Weights of a small mixture-of-experts language model, trained from scratch on English Wikipedia: 32 SwiGLU neurons an expert.
Below are experts of layer 6 (counted from 0) of a mixture-of-experts language model. Rows are named router (the router's row for the expert), gate (a neuron's input weights, with its number), up (a neuron's input weights, with its number), down (a neuron's output weights, with its number) and show model dimensions 0-255. Each number is 128 + 24 x the weight over its row's rms, rounded and kept within 0 to 255. Numbers have three digits each.
After each expert's rows: "comes before" lists some tokens at least twice as common just after its tokens as in all text; "gets" lists some tokens that make up at least twice as much of what it gets as of all text. This comes from a sample of Wikipedia text that the model never trained on. Tokens count by the router's weight.

# expert 41
router:166132169126118152133125113160107145096137106121115146092125165148173147162139149111125127132116110158166108127139188135155130146103164149144135105140125136176123147126154076145086101150103115122120119137079104098139155129137114101148078126141117146164133112115101127135131160144109153111177141109102169123119154120157114079124150129122129107148177150114087123082139118140101095158139140140113134146128149144151118143118137104127106156133079139163173089167114093108164156121136139101119147149145159094105125084095110162164157146113149122078120157124147181130097134098150083156152132142091152127123151138112168153164130122121154095122124147150124153153133103120148117175125142105106073073114118103128122126114143143103157097135110122095117126136119135139162075147109100
gate0:122127080125148126089118112165148156109157133115139144142139126087162110102163137124108110110142158152112144121113138151110105173112128103084112150086123125108134147139151119138194165155108133134166151116142132116097096134124119141149129136147168152201153148111121134115094104123095125117121095141151125149134143134110146107107094142125117111135110144113136115158143106116103172122092079120144118125133120127149134122131137133100124114151190127134118120177149146106118143098154118157083113140140146121125148125141124117123091137087158109130125116162167149099158087147157149127159119119115094139135167183135126127141162107121117149100135163086111080136047138158168144096119098158159122135141114125149149147086098118103135150192151090122097127129181080150125164119159123
up0:137145113132097110118155085146141150123093110136121111114139081183118126107103129154122173142139101135148157139133110161142075129170110130172143141126131122110159113111102109134054111106147089081157150127135085166127158104081096124133141137135113119141133124170107102085165107135151114136153166053160144147132112126116136122118183140159123135092137120135127120134131189119164134111170165134102110126120159134134168150109085113127153108131155132149126192122130149095097145129110159105109133083116150104160111115101086121119111112111147119165169142093147083140118148124134128133109139148084121163158133115195129125108130140129133138129140113124134145134137135117136109160064106137119159135148121141132094147162104131089125098116130121111110134130116143127100174137115155
down0:133129079171103142111089163156108109110116135140123169138151133169159097132148179127111115170151144118132127139139165121136166111121120132108120147127141147196136182129140129145174115077120102154177105122109164102141097157132118108155127139151163128242119129153133144139098097154136112126122131100133119134127149127158123138143122152103152152073130132137123158152137139125092119137181159122119116137126120103116105143124140074147121098142122164121151138131115095135151160093127173095131163125097147111126171128115102137152132146111095127145118163130126123103142159109135138122148146153173101130139151171116124100104126111127128090116135158128165134127145139120125112156121131144176105133135115167139139138133120130119152150080130102075113156128090153134099128108086072
comes before: "1", "2", "3", "0", "4", "6"
gets: " | ", "; ", ") | ", ": ", " =", "a | "

# expert 42
router:152087152130118152163105103159143101120120116124136156095112126121134183159119136121115109088115111138144135156153109156172116139094161120135155108138131146184133126120140108123102121141103127063126121135081105081124144107141099095131111102142108163132142116105095117153180162146113159120159121073127170180132122122138125101111113098167152145157151140128131106093119100144110111166158159174088130128140139145124113134114167113107112141108123142158155122107100143123136170129143150098100127172105138094148128098084126163118157174081136104090103167195120145097118150111167120169138151136138165145161107122111148160142148126120122119123126158148137124109117113171119119143141144107122088104107089135156132152142151114115129095129087101119111145161118167154165105144113135
gate1:141109105098131116136144106123137150142164101128106125143116094110150121064149150120152110169077158151137120110108154152136162141097102111085151095117109127110129122115115113150119203118169136129124101106139165115126111086097134098109093102121109139114176131149120126161112136137143163093118102161117134095080143162115108109135128142116116108114111126090109112130123110121143135132128104182172162143138129167098123143097140089175137141100169121126152115123126132127117116143085152122095132135128127107095092130160107115132109152089100098167136111119132147078132147144133164092145131144155161147141146100107114138161139098152157175138149137127172120099209120136107097121119111147149156095178157108129169113108113147159118166145158158138104142133134168146126152106153115
up1:084107138144105108114109138089133125130139159171160136132104134125084123124068086136147133178099142132120139139139135123111109138121140118154135136108152153142132133151120151152135149116138129152135119108154084130128145140091160150139145160107148107122136083129120145066155124133117097115120132120148090131135143149138135134101125129104114166164118137140156144153155124118145158146149139125124102055107134141125180190125126110104178121130139145083129139147167171141125123162154100142126140069181101176134166152137093157140119136153117122097087139132138132152111138130158139142128132099114106092093121108150131115132092137098125098133151133164143164154096124132142142131159139109090108173117089179136153130129124163118120116118086157166189058113113116127114134136101181
down1:167131125108138095098138129091118124154136115158102111124104140108128151136118133120118165158117146148089126089154157116150179111130139149112147137148135147111144093107126136125125142123109152119186137078122170116103147160133127146136117200147103100058150114140162146122131109171147123102103115163157143174137105169102141146124120158118138126125082108142113120141104074140119112121102116153110121151164108167085109109100110126120141144145110127124060135095099128084122110120144142148115113114142104147133138141104115124151149104145129131163085093127143113138167130130127127132150153166103100130154102117176148060111104089162141135101079115162108139093118081110138148097142109137142098103183124105094144111135104078093129138089121145135126112146114134127097116095135143
comes before: " | ", ":", "00", "\n", "2", "; "
gets: ":", "°", "′", ".", "|", ": "

# expert 65
router:131113155145107137160077127164136107116106119095134172122093123143118152153119143118091131095130093127132115109146139137169106137106151159112176096119145118178150155132163114101110119148097122107149129141105107085147122119124107124128117111157111148140139146114132155168173166139131159136143128084106150167126158106144130104100125096165135149125138144125106103100145126138094107135161130186113108116144144156125100140152172145111092135121131158131166096120078138097133139109158146128107107170113142081128131073115111190120133173109172135095110132173155115108110166124146093147109162126133146133137100149108174178133113085126107122123098167153139109125099109168135094156165135109112110097095095126152101152124144105085098092112116096136128134151140147137142101138098095
gate0:110139080112175100109103149182140125122120167130113137118111129129147153106145120116084137171197122112118137148083130155145120134122149108097130159128116130123150182175153112105186089159110126181150172110133123098117146135118151144156136107147118101207123133178146138107100112100098160135160083114151107146142131144122146135148109138098123114166119125119174150125135110178143107152120111152172144160087105136120102118156150167152115098167155142103161142176116133102154115142143121135107111123103133120154144164105127133107069134103131099174086121142105165117117124101123148152130158124118105103142140140131122151130127115135123129131151116091089076110119108130165109156145130150134136141128141109141153129124138111102178115175124114137139160125159137163124142151143129
up0:124141148145111105152148097116106153085157096131174097094096119148115081133100135133138092056110098159177122158141161137148096108152056128111139121182099156127148114100141106121107094130135152103126100125102135101152141091151120134132116116110084173086153120141096126114164089131138161113115142106120122115156106156105111089145125115086104150122141144094071121131129099095135130148119155111127109168129141158104103174127136113109166164126108127127074110114140148100122147109120105099158132103141137169150136134120152111176175131169174105108164130120142122130129140120118114116155112140085120147156091125106164091093148130110168090121110157155152145141095093123116135120107130137141098155145136148093081127106153127144134137122110119126141127123124128124117133125114176
down0:110150087156118151135101177086159109128127138114120119142124125139107090128155104136116138122133140133101139141146109071089141132146125131159105176146103126111114188151096097165159118150115111128115139126115106114124132071187119104150150116156136124190138148128174110121136133099092110125096135140146147128142132141140122196117151126082088111139152085148174121145146086125104152128140161134123150141119139134117127125117119134110155163156121167159132124118174157118138125102144141141115114119112129149095127144155106099160109122115088133121113130099110100119157074153168123093136125145178100064120173153133124152121177109126134114139123136148135121105115111177143118096122112107158151104106135070135148163135128164123136150117118129112161092179154151121110118107113073
comes before: " | ", "0", ".", "% | ", "′", "2"
gets: " | ", "0", "; ", ",", ".", "000"

# expert 7
router:146109109149142152137106085153133164092134122126117158084097127151116157154137130107106125079106114146140108137134177153159110134105178147143131099086117124139149127137161101110092122144081119099110114137091105096125116110135119117137092138160130171148136115095112143133157164141144130141136115083129155161142133124137136089122137092156131149154163162135103122069143096150090098145179134162089135130149153129132099116108145119118100121142140155134155105106100114110158163122168132108118104173120132076139134104094092159152166192090152123118136174146136126106082171119152110153129155143114168137165129165136147184140103129140127098113134143140132125116113100169155117122133113094105093096103096125143106168138148121132121130124098085096113146148103124160136099158122135
gate0:163070111103194122100105122140128166114118107112080160112145109129141140140152108094099114117132149125129139168121139095100108142120140104092138145126126179109161141115143127143179129120095164166143144131126106111092098109103131167116107171144116086191103128164114128092115152063108126118149070120167178153125127113127125149154115145125100127168130157135159095133099125145149148110111088140127108152117046124108116120146132095145125095164151147129133105144133155102163146124129098101107102124099158099123126121156156131125128158083106120101111127155114106128131147150135119102136144146101107122089152177126130151120153116174126134124161121094107116099123124108126127138112139163142089150154173111088129140113117143096122155108123098098133161096130110131106153145141142
up0:124154113136113167128143133115123142144112109096109116156145075177113108130126141144128146094137149135118156111124138126163144134158067117120141105122124088130117087119142097113041116155146104079103127157140133143133122079107106146126116136161119117128142139161134103152147076096155143105105169081119112096128113158095148100155179140122091165108130166136112129115127103131170131156131109136120128139135138146120147161089114095110103079155156110117075138152097136118079127101132125121161143109143167124167143124098144101118078091136131151138165172126142084114083121116113137102155150145113138143168110120130146102097121125128166140064132097150106124133120135117149114164135161126149124129171117094143142180140107103137103105096105139116124156114138151100119150114123097
down0:169117102121121145133140174122163118125094141156173127070105117160123119122097107089122104121161126117108143118103116097110135114076154142105112167163108111155121161165150109145163123164127077137122093121111127122141086120162145087159148157131143134220122110140121135175116095136113127138142131147154098135134171083096125142105158097111147115140147104144165157127122113155095119132137139145134108127151151101137119123106177116125130107170124175121158075117119115112102159130166127148128124129117146145119165142133158108114127187128083086166101153118108142135104128120151135159113129137151112121149167158151102141126134160135134106101146143131133163146145097190150140132123109144142143163139129112104112159132141124143144105066144107151136103103104115135104119170083135
comes before: "\n", "\n\n", " |  | C", " |", " % |", " |  |  | "
gets: "===", " =", " |", "The", "| Party", "=="

# expert 116
router:138118165159093156125098104148134118114114125134107137105103147138139179187116159129102121082110081130141136129139121127166129147084168183145124096140131126131162145098164140128099144150112118104105106110108119108154150109142126115116108122150116149170107116118104128126152139141146185131191085088105159135136173111117137089111136121133156129134155149102099106100104119155094091174171136141090123133140129117129141156111138106119132140118090149162157118124085113104176137164147151124103100161109148121124146110098116142143120148087164119107101141136156141129105160110147095126154151150116154116154125185090164149170142121124123112129095153163126117112106122144148116179125121126095100101094145128143092147120153171097155089123081120095088110151101121138152109152111135
gate0:124122076105179103128145128172155146142118151100089142137127112101085131086113145115118145112129172141078141143096153119122117140119125126048147134097095140118134154143155118165177112132103118122121171158138102131085115119122134140141149128137136105167173152109152136115096127138119135102139114139147137143143133130123119108137091125127125121137119153076193115145196138130132133127091113179139119139138127159097147122143143082115102107166158137102157133153143190145175122127120088105099118098157170125140126137172127140138074153065124105141134127135126132122168104143138151135140165130129115121092144117126147173101138128172127130083117139086134117101086139121155126093125134143103131160161103117133139115119093143114149151134130075146142158128158104098105157128146118
up0:146150140106124142116101121096111144098156113110167089120122083158142117161131149138149133140157146137180130128135127134124090131125095111151182101097084114094126109092114120108099084122137090120139097156172122144131154099094100129109127098121093123143170114174116139139181105138120106144131178101107138135119118125105090080138117103116138122119120159108112143113116156128135135143094137128129144120091112131102130152118118115160102138126146141121063152158115151122096093121108090158151136101129127175129142156087150091173124094142183130147154135121132143136090168121133066106161177129082178122128130105118137093131129134115167144105083090178121130133153163120123118097125170128124114152148113108141149151177139092144141157147108097118132141144107133105113160154126141
down0:101151105123139132121111206119162119104125158105130140098116120139159135088132151089179099150163153150154134122127156148094117169095103134113148169105133122119119174145157131153179161172131086125145133111140138100112117131117137094146106122146142132172169110104151116168117111118096109122124130107142108174143156123130112120093118144077085123125169143173123133124101102126133156167153162122150156155117108129124089142137122115077150099142145175111191105136134118152131164102169132112143140127116117115175111156153103139121106135101085123131095082134118134111171112123157166131106144140117122137136158126136138140123134095090113067119147101095090144109104136139135141156151155096157071153109153126107115143099162118125149153143118102149142118138145104123103101126123115
comes before: "\n", "\n\n", " MP", " Report |", " percussion", " string"
gets: " |", ")", " |  |", ") |", " |  |  |", " | "

# expert 62
router:132135153153086164152123123147100085086126110133132152105114126137117187140126122114066109081117080129139099125145131133135118134085158133151146135118121099146095104148135097118105087145093114119097118141112136119155153136133105115120106119140123159141123138103140128149140125123108182091143143121110169179152153110163151117069122113169141148182148188117078130103122128131083142139142146143091100127139138146137097138128158123135082158133102151107146114114079138090127157121161124124131134172110145093126134101120087154139125150081166118107101124145124129099089146090163148177145120173112147117167108183097139176144134105137099107123115154141165103114105132146127095155139149086127098121090101122159132131136122124105099104123143107106118133166150134139144110137134147
gate1:163104158101142203128141142142111151150130139123119081136091113149140130116098164145137123185100129136148082119122124120100132125101102096120166130139146115099127137096089155132106162108142162132130149123135172143147144127085115120099160157145146133169100144154111115145131135142112129117144122134121134071078083154110112182114159140143143102103083132119103127142099150135133123134138132165152114146161131198118133144087120120124113162138138130123149138160117142160080133177093104175090123138154125093090098110168116118133093156096117137157139096137131161140166136136144148129155133146156124125145117105109099104120163141121177163139128139176163130129170138160140149131124109141165131120181152093113118094092125138116079119138133131121063131137129147124105148125129145
up1:111131113142101076118117117088143174148115122154120147133120143099099125120092083121125140145157128173095083119102135117115145149172164113128097131111126114149105164174150105150138108096158094144092125095087119145092119158087120142174120175088067116135163109133144134086117134125124106145125138124166063130152103161140150093090137127129099142151151130153136107136160129108105126103112121094119148104113105122132201181151102089125096085120135135102135101104156153103173147110123099143165109117133124136128154152122093119095160099162147109107143133114107127153108136132133138117093123110135118111095154121139129135142090129172125143133110129134119169149092142169092136112108154137087139136146112131163136152129149151169128140104123144127192113109112107125162124131104127
down1:154106104105150082125105179122108154155163099169135141122171134098135127119108121163130137078111132153094136150148132122125150100129121127104110115128174130125089140151136153120101157166126122139164132110117118143146136122112109180141132178107078066102081089134123142132099108161126101108077112136154115111121074119145130099141110137126141103102097149152125162101094129130095109185128127139119138147125155106080125107105115124143148072108130136115088154140101132112142109183112110134106100127142128149122113128119122144126157094136152137135099084149142149080136111140166146136121126144133099113156096129164143124143146138200120115123090093152108123120137076121105127134178121116124120092133114119121166062140101102080093141138133155164119127120144117102097135135146133
comes before: "–", ".", " | ", ",", ", ", ":"
gets: "1", "2", "6", "3", "5", "4"